Experts of a small language model.
Training: a variant of Adam for the experts, 419M tokens, 4416 steps.
Below are experts of layer 4 (counted from 0) of a mixture-of-experts language model. Rows are named router (the router's row for the expert), gate (a neuron's input weights, with its number), up (a neuron's input weights, with its number) and show model dimensions 0-127. Each number is 500 + 50 x the weight over its row's rms, rounded and kept within 0 to 999. Numbers have three digits each.
Before each expert's rows: a language model's description of what the expert responds to. This comes from a sample of Wikipedia text that the model never trained on.

# expert 8
Description: Name-initial capitals
router:460555465527543534479546561562448562446459554488440454401477493458443532475443537447455556448461574471544559448471532560450539467558568535451541568468554520442539549460536533464563456551549558505546498445537571539568576542530409505504417537572561449434539506453559568477517457558541560533554458560534554463392543535509464563562457463566536479453577596585560448464525477459427535510467
gate0:522569570444509496493533556500508447433462494457474577580551473444527553483534493520599452446497481470522544544565546539442434496490468524455524554529449506465480472513502449570433438568453499433464492542507489518593441435449427458444401535487549527473537581526445489482430493423384484545500535463541487559521531422501513501459562591497581548533423535489431549532581408619591465403484
up0:523639546454396504523532503591510520509465457437561481557504530497455559537544421490580498465484428541467567454517600558436494587470530569511556489493468568477570497469598368550446557554507547485473485502479447510540513486489458484513414498393590519562575546434543430485452529405508432537452479469525483572490512430489427493515476464498547517521406545515506548481499404509480502423468
gate1:460412498537533577495618497535461497494548532474456548554503487485489453497416524538507484545473601480519545530485485460417502427497462487364472592492489476451490475514553519454486520503475480470483471479524604494587524437408528525448463366549557576464515507539566479555433564423521549474518462489540658468516501548542520546467470558560461520500573651533518478540475564436494569485506
up1:519522469438477560444527487444508506535533508462552499531496561504543578552626522558524525676462581519495542481485521517534427559542455570422572453516465541481487429495458513537493534489529636545527600468517538580420519545574498453482398508463449508533581572482475494495503537514585476522520460506441514536504529401428475468498460446517493488550503488467430407414474507489482445373537
gate2:488623464477544522489571576446483445373466507522537496460467420475517523513522527455488495519470468518520607424490457480547444431547377500470484630517469518447518537484497446524410457564525488577479501532477544581486533550485447519484431513569476496534500613456471491456452495583469595478465437450380526488492565518398543526524432470477424533401422539425521497449507527469471467479463
up2:400594484481562510485582428519526463486383514397576537534514527555465509605495606551406483535489578442443536598366508474432581458531412496490524515441472490545478512535494527483502504465558428552461486475566450514488399581513467493513497516440535490468504553478582447511558530500540486524507576458462435442488511441511509478504505421536459393486517428438493448433494505464441563481475
gate3:545536510479517454546517426528424477544401494448494503470604485528504515549459529458491525474552463450490503554401531537445582616410450452539429502494472444494640534534450533486532467458458547514577500430550497565482516522553405507480521588469543492461601539451459468463499448451513465549473468481464564403468623476609465510513532566484562543504563500580461531536557458482494433592495
up3:435513449544581537441518523495462538504539567439532489554474558477510518515559493587408484476452602455464446470470464467471489431583499436490584479448537553491450509470533502437530422546600381431500570525490494476521431475489566471577485428449486450528512459485542473521597544526527517523516487508485446574572443536357502447501428416511488454406540599440520520424471502488521556449411
gate4:474513436559575537508581461423437638484461553458525422506443560491458502433510541447419480482521557502529610485481480463438481458560428417506490480490499522526563515446586488519509491542516437500528605442589530565491485514547523434384499513450489441503594510466501521441493512561488539489548429567621565549531519557449545530557486433504575479497493578507560570427489509473564559442530
up4:505447445504533411525538428471559555562504495462575480397471496581512484442519517531449466476521561603569441527508451439504484456565432495476461443524416418575472457564484478488480552505449492434409594524485463446440457418550499457439493450418463487480435500475569525553399550583434591440526499459586543562435465432521489435449533489475509510585499503516511561492465540397551510485544
gate5:430620483543528475480495466510481429501462528446452501520453566508426619568455520551545449531419511503597564413488508527472512494452525527504552460445419418474560568462577469500468478553586476510603513474488528447502447474428515495484399479549487457521452517514543577452523505548526568493455539538485517532529400495574557564492587494416469539436509507451521491586546425604588517585514
up5:431526419507516538490466529535528430458518420469571545493510380454443514490565551401498510537447471457503504529458525523436539356611477537539562456561559597519519502474498438483483588484502528595482460521537471472448457521517510448579500533568553550446601456493529470499482507531461436536513528447536596506538494525405590534578449467568443446487434451466549564449527558442435543458540
gate6:535478455523472492535481578480522528520532508523432524417532538532484447414467476520506489540513536545399462472625512524439454452465456442493495509532512380571498454505569445476591474541433413453481408428492580536520442437523497500444556519464471534362562435527561489493467512487530596524417555532534542441556462515499620597498498550560462551467444406527479490568453502552478427506523
up6:454433484496493566450529576412531397420520464469472478444517485574582430563501419477481542538578524523524457420533453478471442560454488477493493497539454411468452533538504498617466504466449496524569412424452463490504444448427486474501381510507477447440478470501461543431459471404478500457550477547514470461482511570473526493428390445482536537398499421467545449474476484576445502603418
gate7:569578464511582551463561434484484682457488518603480514486441453498492422479456435526576478519523536488543513504580516496603497563509439626640502522521448602477569488499482512578531460436493508506567537488562493430490461468520395538450468470424469478483415488470468501502465465563468503472491460546438513550544464483486526498530557462437493501578492500614562501489445554469442489503469
up7:518497468476529434566531510474500508554535479572532493508397419535461430381550429504479380436495541537514506552544436531595475502549536504539476565495433523563510474484437577505542513483471418512523628540471495442462469440459526527487458471429462518453477401439494528546485490529489516465493460488553586528399540437569547468526489579448527573551520651494555534472455560384455513499480
gate8:453467508526499513462518543482531545495538512503501475524427481404603447497553442468598547517443440462496566467568455550489517536528372528516466480541554612565509585520471489540431514511444478579445510501563524570466459578497531479595432557522344455474494473514410565522432464521454560488496510473524407451443426494477441488485622462494447485505401494543453538556511549568487486445490
up8:507471553488498527504495579434439441513542483477564433574515539502575436482524481444508503580571541495407495565499575492550503487532584580432490592493458580495391540482483580587521489482417471593568644549374514474546446512558589498502516510548416476558472406519463428553513472455444495518557523502537476520494473429404456450459520508538491446483525536496566548483436509512454474517490
gate9:579493499462481506525551484531552554469510464455531484592506537429442537532478587529606424486467486498425474538533468473513521502555420452468578441473546444446524510500603472482539483505482457368479449488352561503634606472512565538536550476549502490488498518489519484567483487464466458477510539506526505487430592548548485454530553484472473441531555541611477504545436485550364482588563
up9:500469395498452531492574544486536536493541547500470484478636493581492502515493559459444484445549464519523420422550483494447450449451382549424552412533502497546519540492503540539509449436543481511525474477470490456623515561489551544453524493541657517477518521567434493469497482398492484521534479453648517461427618476526537442486504485556478483532526526615524405548455497547520470480467
gate10:504412517478510496504482440488522603487504501590477461499448480545468531529386553489467445492462535548501509521528582555582489510450435485451447587510571431460522504521495536484617569516441524536569480451493578529501492469501482570455533452610567476522519511505424427415484467449478426486496529567582536475574502561519520474554475523595506415511488528606631571508530591495456617514507
up10:559484499481454517568468565504472503492583427520559478470520461594488574574503427507496471494406564522550484491548483524489446533498536561422479573502484427517423544557469605593557534467442510490509530465421524462490558476484501469481419379525521527486508486533530510502471542434475406500539485481502463495501525486555523461419503588630402488573531601624498583580495555555402504514501
gate11:503518415505438507473462544492479497534488501528425457542563473545371548393498464537579439572407448485400555504479472591502515490568457583450502475476566475411537503423545414478426527620420484484511444509484505487488477447493452483540416544456554475473434430566504518475474570546429414558486518440480522521453466538492529616554458485510547502482477461401521514430523565572486484552471
up11:438561444486548439582488442482522550414407558442558486468510499501504534539564562510473544501530504535563444529463520500477514392502469440491526558533474467631507464562442520559590449432558415485494495474531446479583537507560499553411452537531473473505522568451572494499502417494554480464583419553506567566472455469500516503419550469510453551459481611573593502469532548361475527459490
gate12:547514467465567553521480586467394463406505504463605410543415503563508482496489490472588546444416437532500472507419544518509434436577508421481463525529480499419543472461575491419525550517518493438515476513468500502524484410545448475403450575474460459493549497536524510454517503471473477497593473494473637479528575632524429526503450456442530577444443519521599509507554550556492564526471
up12:485537512578436524503512492519539465607425550493414479406527604422492504522491563475438532580500567408485535472569472539484546533473513539478658397527480564498534498446519499467504504582494534529578523530505525503520446547501524483564518459501439466518528533467410541424578461503533445580509645511397441456593507497477504487572552456546526431539500420432497502526508470499488537589494
gate13:547560510457509471470520642482462469414548455517450550500463461514520569549582528373415535417418539501600544442484438541525444516450488516495593491481592442445494566453480536513582431439588486514523518514435531459566455447467498517556549545548464476489557548546580549527491449466592514425493423506564553536488527505482496506522536517448506473502461565452458390550510499392524487429499
up13:440516503555515586557531364525453506561444568451559481476491549452454486449442483483617466522563483487424434463516536524489604501516466438456524500514455596520533517449466498458474505514485481426603488457565442563514452611507437503497532468406546513477497504433370517509507483523474418557481581516374481495520493500422496572540458497549552502472464444474522545444525439620491568535486
gate14:521515465587587485541499490484523541367460531449517502569488448538526477519535500495441454445505504564438440395427481423544412529446546553506476522556387447453509468536454425583531495495510559517421521549486454541437429517484475491467470565444553516529460433502506494420506529590481469531460451427456601493490473440472431470575432419461585447395486498522532533442464455425486537454418
up14:527513502430435491407455483569469441581439519531455436543569554479376538516419600513542513508459532484524553599527518612501614489594503500459543500460475553462519537530518523501383500564501506460541546519480537514526535457526416487464622550580474458444508422499453540532551465540525475569490490526541506550496480551476524572462489608465437556568469573441458397547560502500517499459518
gate15:443415554511498562491520508485535452498520556529368553393544574524448479487465443449559489477452492536592604496532507550387506468514536496457542514457516388474510573449485469478510542517424496520522459467583471505522486523479472502450432554477526480328458429486474613512422527471469503504463494425518500518579542577486503601557448539553513494449514522513460518497522410570446444556578
up15:551545539560479497447530547457466639506484513561506435554463521399521476527379500443523462509487489452417380509505533479477498438489416574497472605511555489568547452464480429542549433468506510516518480570441557535530533568484527521509556411427493457570536593510533534419486429504513467510573500488503533485438463518563526452511549479522503537406445564518588546468560595418496584432478
gate16:395472471493454511555501610540459477486472490445426498483484444514541466460458594515599538523489496377614473494562499515480505496557461388538516527535520502503473514518592408580432551530459470512389507493505459478508517471406504456541580547677441488470557426475532539523497544502431557570544540439474487511492498586511539496500488545495474423480512484462510544574497421529412498557544
up16:527515515498524541484436542583406452482516512466553478531417498525417575519475526446546530488498579521510526585579558510548494461607565524481551440417534537544526499461596587532527555416555428483495555527418449462410485450545575534464538481658441515562578512513516552502480478501541417518512530587478459519556465556607523480507577502523536458549492524515455568458522446465452412528500
gate17:482528384506445473422469590483505507562576490438474546540462485534549498505441535504561464435447511490517474466524445546515470472465545468518599539595587506396552492518588366467521573533472469408427542453442467471595500459573530456538502572499464497457467511532551487499500475513495602508462463489614441427443495488419564512559553463473471465551480504569578543469443525384539530506497
up17:516437383473510548535470643476519496435536496482600554583483459551523439481539460563565465455439436511457488562609436524537401446431508492505473426558511532567523420562599518520502532458506440507459532518538433458487492496457502481493487575436547486467415418543550478550506475576457524513512452540492434477477468457480565451464635564467437537579444499548499477494479493501444470602480
gate18:484587511488477453540571617512481423420502578536450510485502479540530532567512547482458532528557477537491564473484493480404568513545397566486579567504507475517568448528571465510503512475516478597477436594462509516488508567572397480435534465499511503559585524479584538467503573598543592452537379520482479536444498536512411543415440512476465431478537409465473476501532534431521583508448
up18:447470445566510616461583392521503511494420522466604516526474562443442495465484497483540494498408532397417410503552554560510517423534557475448559471525512565400516507492546524418511458562539527503558513411526545498578490456519539470511441524488576449425485566519461560502578413502535409612537553486484450490492555534387493472562539506568556497526440531559577485477499483515480499481476
gate19:536483528462603449543622534531492411470574528496512544456545581455468507509481558490499512413519425452612543469487505471497431490489467488425487550398458456576499477527467538455578506565446436390421479437513504585559526470503495569496583521575522430487463494452486515436555522481459529550519371525463535430487503511579488572509400577476556439473603460516532459556482459477463505521481
up19:536506449511571479499502444529520473507487514520525503504603541487440570490473519355388462454450491543388498496446600537506610424479563529412563444431574429550447557500544515561456468462482462385472539446454504508531490468514586441548463517457556565577492447519503503468519507475525420516576605511555479564524477479536463537461493507542498539483526560609442535476559492401467519464462
gate20:509410433515527509493443441524439529566470627484507462408376523542567425508407489522518565517490502512505571487559509531569588502507439515553496474517551551505507519493506485437500514487511378565493508497530524471529534506464607544535509471469496429499515518518497495532472445614528615497530578497422543367529551427430535608552500501510514493442449453580487493501533541543413477605484
up20:547400494417582466542523501457427515468510541495542457460499463469510486449551440503420545489517501605521496557464527533534497447521501510387463499525511506576462514460586559611457485466496486445507480537536450456540592503464610565398455489470485529607525438540589467643469499496467512499562547556568585453457469543496503475528504552555499533507482529683502536507452551511492525503548
gate21:528508545552477466570501443490530604510485515555530503512505524462421521395559506483493472424526543546418444443364520506529581498525523495540512520519446461555477438469487484576503543428551488509526518478505490534502439596469493511457593527477547522455493580556503534498478517459437578455513477506509641461459463493507398546399463398457473399461585418563431525482461484475550608594495
up21:496545502526592528468514526584478368484421527434500536419512469496523523477440451505530520439477499425540558550535516513499422538505420486552548407466440532446437535545499514484419519488447487347487545546517472559484471458490433471501460506548408510548575531468529441470566543538517360498464447494458496538514570467501553448489518620521511564520465513411575480542564427451440433425537
gate22:501463492519546506458463523437516404445440470563454495526530645462557481494462503500374520599509466396531435468550538490488534443561563521523462494442441463465472479520511527545562419490432570554569468547572538494502457547480447536434452536459588434514472570515557605421480490657475488483449506513540502512482514476478537452502522473497532472506411403530600460479478474543405523548511
up22:524531510463490401582385458529505517458453510540450545442460532504530563468590511502470521523588387550555595612491481426523462501509507516407475376453443571565448404466449581519494536455517543509571451502524462459493533517461512541482575417569532527492534545490560515529469555480468576524484458504510504510423541440538482451523560483431535498523571458562483499559433411614494434511510
gate23:501484537529573517460541514458470607490502514428424479446484441434529532504460513498570464480505488489573523454476516573484502504416372417514539453579557534546488595542450511546498501466546531526538474383503517493508427547537591423511436561504562519448446629551494537544564468597535594498488427430510394464562521494471546496548552466467495439537458492530383497529563464442547502442508
up23:558440520515536506539516460517562494523615468477433519395464483604469535422566482511606520491527521512512597523570595428521405510537468505406505534512511480483531539593468509540461535522487437509417564528454485529493495491550498401521407481566483583566447606508501552500458549502457458514432494441480424440461463516552565470607522533494581560532533463466498537523497531487527396423575
gate24:491471538504469503492575530499414533508483406631489450530412523352499518498416554475536510478480559475516512501543459558526451579577540453451467482538501497433453537464432570484527421504405401529545546464549494445586424494455501534521530519502524524467498467472462558476464472475425433465409502484520572521579466598483379462485539526647479505532542482573472540453488496503433480493442
up24:456478517513567488471519450508489421505520504464478526480634543497421542499469517477445575468522503425492545496420571470438493428482412424509531419393561524488522537437552492419503494524587516411535462459618529544431486549541627514521502465472451468451517493534486520472555455532577467549551490538500481480550495501460484600475401430465567412450497472433472425435579456458531590475456
gate25:499539496428518491538499528540457515470465500476514564554481550499503541512540517474519590486461504549556584363579506533458402546506560530456570536467474477469469483423522488501515538438593558550487401472562516455434463593505434594532451459485472473522496542474487493522567591505545540501489540580445472557473454631458424504514482472464425438412547475488535494515517402533479448618628
up25:536516491483491532489476443466500553514462462535547477510540513488487433476422491436479587446526532498574485408603520555456518447584570562368599559534528518495458523412516507479507441477576544399546519448527479484480445475452444567561455416513457474482444534530450502549462540521463526505565539489549449546455447593467461498554466577540416437392517648492444559490429458549465462478523
gate26:593514514513463468526544504388542352485562474567429477351564491495447438481465524478451487525506541531509461352537382479512511491563521552501529532495438497536484442504523451503508493510538555438460516563542618498495529524585496540539540505532442498503516488464470456494430551371463525472492441493510477443479444516532432561564517572456566525441614527541533525560463491498595508530495
up26:485549530536428543497457495549559498569524510516545502604414452420506594529530478571642488527537439427608484591468546473416484501387495533559490468537540475477488415494514513449443509485563535450477504599446458563568426487471521452527474495509493475527439566510481530426534518450511501567535469521512499490546460570472479537532526435551491539637448447441602559501508499402499417524506
gate27:459601588533552476471467496509489397475559585474554480562511627539476477509505503497477466518434509437558520481474536509484497418612511596505528546461519479504476496506572463420413398562434488550455531544592511450468467471553488530508400467542409472534501442522534490471477505452559476428534449607562551532555432482461515540474451484469512465414531500480612403445447518416547479454480
up27:518565486578423589544575540598399364514427503386402544442523500406553532561439509532504528503502552478444582533529499533501440539423424478471538525435473493460555480501406509388525469493480475464512539454540548479431549558527589556548497496577505492385516521490464546537524474481473554525561528495480446429560600578490517514549496514540502456496574468534490425478504503520462503533493
gate28:444495556497607481525551504494439503491450580536552512423505443478428526569533646455584536539455497444489541453517482470434419432604455458513440545511466495487556517478482559513456451522496472361423473485513484467523527573501526507543447402528448497474552558511485527520494491511546392547611467500496567547567428498503497459483495497478528503528582503530541526438627477473358499488549
up28:519492508489434445540492498549512514606541442514504509460474371421510525539465496446482490523497479458552426505498558544547530625481387453456547498415520543427572482562441516525565489548508552583541551510423519478465556476558525484494605432573485436496552442479374521449535458566441427549410451497460490519474515588499553526547587527513473516571437543434453531573547524481565474538472
gate29:540417541537507484483608504411534533466481475561439523597531520526479483456491552465476569526522463491492572369418470485451447526576490521548548594514531542479481467418564448485631423520453439445482534501535481503420471481535399508456516499364443498539451493463514538520497525536485550482549435545496544477448596417523473513575501451489551581390512509462566520485511509431506487607503
up29:604505529544510451500596496495529614490546515521385535505570496515470440442424425485500503495447437510571566404592453518509439630555524476539512497550592537489504575405506486534606529470446421399484563509493497423482492424463421562443547530493489503557489432490517557497428493545548568446530446527461573503442497490460510432562515553430521521499469563541505523483481585465504510489539
gate30:538357395521449521379454529483502447448490519562478502471456428529486553461439474511523494484511558490406556513469563527451640532492535481574508496413486444432498518463492462466593555485472470566495480527448536540517496499571524390507427474383500492493474513477533547444484528490445491584474551482447499417467519494540450599589464515464503534574511628473504521553467503425521439553445
up30:442548591467591477472515497556575399454451502392567514538495528485535564461506615490456628502531521450532421521541482491517458518466394469459590487524554515497479457507527511443547467499552438468472554510597477495422479501498530493531633587539430456527539426475465443509563487564568477510471483548523520525532495575454596437496406483488551448480475436479497459481533493422424587470529
gate31:524505431456517509544610507538516564550492491415469557488549551444460509474504577526550548483419468454499505366474507524432512552454514391606502483473449520500544517566503610476508509551479461553432485501555540583514460591524542570479505562510610545487514593499546464526562509513514521567479493561583407530403475492635478490497576478591499491483498484440452559484527544518407532515539
up31:516512520486484548559562552473480588573530509587517551472500473451511506537541500495566475441457498493463546486656518550505588544478482526616448456526488571589511524581523555542422527580417399557403494599566492490480469531514523503429473516523478541458473515474598508561461508474506596493542476499527458554512470373535512479550576539513526504566423486494495540483448583607538437518546
gate32:458458438548432521532480500569482498445557565443548463446409546453491633384512486448459529498515470421479456482498466410420436383490544473505538486526525506520519461501477464406474526604567539573489460552481510548599547526448465425459482478512467576519504530530563468497539533448455436534487459534575559539558442542539578605554472528524472543569486415579517521416446474481540439486517
up32:471426455485578454586514491488496561566519442457527524374513459452466487542442512526514503451462479513615468509609524516602455465463482463414564383563541602486457547521404589472511531573498427502513495418475493489521535396552524582466501473559511542370514518469466526561423503538466404426488507496509569482540489547465497510615507480486500514554464503561515548496550515540463547472521
gate33:460518539465601449513465511596457598538483501546529467575504500459468461482435514507474546609468628481465554532561537458458527543568617479504544560539608564521490570448532533426594457558501520473474572476501492526514473398638450533541514519492525538508463419412533509460502510576574500560528464553501536453509475491460524530567497479515458436489473599593479431504518513501404514489540
up33:392435431588484554500429437467436526537513497518487489497419572415443533529513539466529539496492438556537460506466460577515511480449514523498536513479448587560482472494575406508468461530599502548487504562599503465531437550408534574353527515543590489576560586569526495545451448557531522520520528499529467563472546567521547472457506453562447524462442418483535592490516433487511514573424
gate34:528539571588579497571570544470540498459461587493426527472493450528580553502400505522442574514539469455561517500415499469459460531531458554493483573507483472572483510539503501416552366488531463399473488484566475565472573540515548559480587536473530482442541490490596529481509535557493500516597525527495579537539504564438579583451446469505538471352425439488517473473504561553479512463417
up34:441465345510524574452486429514479497513546408457603461506473534490420547510526546447495443514448492482424489509471539487531573475509482446509544392455494511411517577481546466572433520492509419520482464509416481520471534443491500467496446501537510505453489614496448558520502428411552457567480492525531481498493579525489428508531550485574535419601396555422587503443472445425537446594520
gate35:524437437502500449518504553417461602511513469526470564572539531558510467481475447538457576614498531436566474342531425483457490462446570543438535475652543488550431483554539431561564477515533511576572548543546473538541512444477521475517470532533530522526575450557438563538462490494426513448517523484439467528487510453477457585490496530585483566524533583477528582483382480514548500508546
up35:507460492513457512494459503601527480550416464438529535525461450414412415588523519551532440485428466486451441615453419490522587472512443512511471546423505573517523541543459575461590506460433500447447524529418465479556432578469562441400510508539479476486434554426546537446512486453586476507465498448582454500563511507500476484446602549471508477567462403561534544570505584523462456545502
gate36:504464500499574532462468522533584405524506440520547490467525485514535497420422482501571557584407563525451569507512478508480476516514601489532530430460482466461502437455498501440504536537451545407492444556490471493507494473489541445533479581456433530502539409484511607539472464578482405561570579525546407443413514538623517481446418574473446496463502476494545435557467454467362434545477
up36:496443447415545497523460469541544548494543470521541499469453472509391527504534580482490575511429672554510557502556551546501396449569507482442496495462522461453500513501554614551501502427531591475468427443481582481577539544481529531473506536603432566417502434457519564534491542445532423552556456499516533470529451497521458452542479521474495521532542536630437534510497465518404502433578
gate37:478552591465480496495525504500423520405521492440376431421398510522535512509477437445596569515506559548452534520495507525492445515525465499447501519474520471518495472509589365513457476476542488530437582526488549524523516456489390536530542521539421454572464494540587446468573556360462454620467477536461478434508420543454468514464454452566543392486515498458533533542449447571500480534522
up37:546435530507461470440489587468482489495585459556501502497376560517543443475444485528524419475515451553552543477615521558469548464494507524563539524660547450631475517476567440562464495573421423489424569526459464524522521503457472475528455578508457441501464501507510459414482568539514561516450461563395504423516494528491500530444501524484516496504479434447500415487447474549507504648537
gate38:472466556499525527514462506622478495510507553512445430504529490453453437537427529432486603520474515535465528498434484538490428427567537515458504612537517463483505579508474501541461441560607470450477561516508598516470606596594404479528478453485503468566532451570462529482581541606476533542530453567448389532462525506484469555525555556520462488463580582446505532529500432438469545498401
up38:414417495582622521478567444390533573528518499498492457382493510481451487443476474529487547516551490488418526519587476513517492468558498360380520477479600500521517561445541505516563479454488515502537384407503479446510544496503545549497491508515569467531528505502541529477433459443521547467504558495565528482560554538567521525561440502465600474503497492590489535488577464421488580403427
gate39:550553484441525511543615559452416459387530531474518507516405494466616462553523494491511459495508518510540523438459507474559524541501501514486411547523426599524534475569434477495494577471490618615528557543504450537499512525523507470474408495506504523466492574464616516527518555454569504541539385448487504482434519464513413405454408454460494460516531396433521441513518586496502558490551
up39:422416542523478510451455455491547561541428424446554498423485471527481523517533614486537567478588424519461537493562436359475483435559525471571581577504516508457464500551455580495482470529543455571441435493491541439552559517580431567589526481458520498599531464482457450494477476495500415513450610436470455595531468568523415494569499521533439453461434498483446529483531545470452489494507
gate40:504481382457464453499436514498457547532503445536467471608436502451512456431446528587490510490539462537498590477542528543492550550494472499525577638565465505488553513472537499516559373450572515522641490468491551490585460537473453556487541576546373436486500591441466528463494484532567479519545565473420493514474479632503507454506473499509470508462502437644509513539489498505440507519502
up40:520400413462484476470508615447532525503523434531416453536460438545560412444470484562606459532581477509531467517555465498482472533467458510548496509530462426477457436484541459557585492466551421522531391573472501497507434569503479519533540599486454479550422605514445525483448505467536525503419555477386418498558476554497503472416494473562481469474510443473449507503437594493445516624475
gate41:534512437452542522539491525490483486514521457493571521498566515527502502496534476480481519525528509547594504505452419441395475488468711623484576564555428544507426489477634438511447487478490564531484474524528518463530492507494448512403379547438543501551478437490539469472503539476534486553508480435441536458491608508515496446447528490498436520492535532577597478566471548555439425574550
up41:526630629536496509481426540518442497444439473474461567510425540538535449531492507492512609488418483440529621439508503405501432519488572589466523490483538543408516510549436487535461469401546506523473550522462511488507532493544426466617557516518444528467530479513482540516528554462407448514552471538508503478588537554509528527493465485463484456486418634537517457617495444562482436442498
gate42:463516514553545417506479499551511462492489451460476508424474625552494561539401518488531537522562548432580528458545433469524590402494471470539539522488563375575531494515426455495500521451518465433527483528555534436420561473426452606638551600471458506502498435525500567498477485584560481467544529490538483472475414578490516571519481577533479493467528527431571458497554444522488510498595
up42:490460460473529481552486523486521510455546470500463528572596554547555520461490492582450551541609619509574565437461414385533546508472489478584522564526533370592413532559471471563577403456546525419512528536506534503508511428453558455546528531461453539559518534536487481527426562527566454499507547472563451530439404464505540516466540530533405488509542525456424531451439489436442483518484
gate43:430462625466529454535578519526550459528530494431549470389491471491508497499498560523496474425542516515501545447520544568482475486583599504394442433463556450570476488430529483494516504507514481473530497528552576559463486607561474517500419477442457422480504542470520561419410560521515473509527449566581488510549459501440531531537455525533617473431516472628421560427543422492459517408485
up43:491517435573545496437646518446533508427509533553450487517540559532557469438476527476475490469455444513487523400501463486473499485528492576523524565598517438471494582525542481522453492489467422567580471445600451497563459444490535421448411477404552439525473618479528521434541470460509526500504529453606429498478495438427465475489452495557555492405503531469372445462576513477521589516505
gate44:403522418547548540329514497523436537433462539503491489510478576524521575516499450428534520485425467508495463519442493530527463495495492479572522452452447479492599469522612468461517464583482536498624450426450455549576383417453535535457544552532564453473556526529477516483567511435543563464530420570472479495513505494563474491536486434510516554419478539461468405521529526555599481427498
up44:476484498497571483526464380604540416478515533449434513411510493539480561485479518482452461528441533468518515536430563540498545569540473476481504593453496507480536482576525517464459410503566399531447621513558535461552496568578451501456458439491474522456514543452576527521527539561544506475454517429579471485534422491552533488542571489545454430549564601523429479487472484399422447374437
gate45:423515511510507471434434489433498448494544490479442471459397517476459435528508559419517596441501486433419526570501516464522457492462574452479498601472484554540515499526469567494451443492460430502566553491562617528530553402471575467632473483494480461550496588517501574556543476494461587502516419511584528518470437468583597556581439502523458549403497434559503534539514485500481518473414
up45:543548566463417575500535497529436434494508460475572504590419500606484466455558380513567464444513476517564516539517555481574461490502507452428492464537446520487516487525512547517418554554419491473430605578471425468494492503576510437533423441555371518538574498528524619533479500586497438558470538467491504545508518526450506510480528496493440419573487441405513465433448585523485493559528
gate46:552552549541458468507524604556505480492562503472507540523498406563508540450547539482576514511533509480434536544483550532510530367535545571455472495466423434519455455546379562476408542474435483508507598473483497547513600488615415453443519506581442530557504405541526547536519516473486443566517398547536463444378519498596563574531493545505479571497515461488553426486519534474504455473491
up46:444489527511466568563509566518446412470458531597579528475556487408508483496416517467617475534488454466604482498551471519484558533528561549428497530555503459516553577563459484436518438544444522487437485534539552492511523543537508582496549520514515492524463449482427591509494548517482520552512582529392582457523514555569522500478451506530500564469400497380476470532489586524411445656504
gate47:522488449517518445513501609569498526542435548564527447484539506534495403532556452427509415504410465479523490524518516529500540532557532459479429595544562409492515577539500583596526462409473512607517512469456526422530521489573560592646398451519555496499554491521603507514528475468574511482498507538489414468423441468504495460470505501462486543554502542599444508543505426496399517504471
up47:517615408558532425427450581532468595501525551476476598483537471491462465416587471494487499466437544469479523546492421418486558531533541461540530497511509522525511497506485486530531498468537435460440432572490488439518512400633527448509433508449641540519472528559537502507510468565545572527526418520444538510451455410562604535506499503477509437496494566539516489515460407376545532452486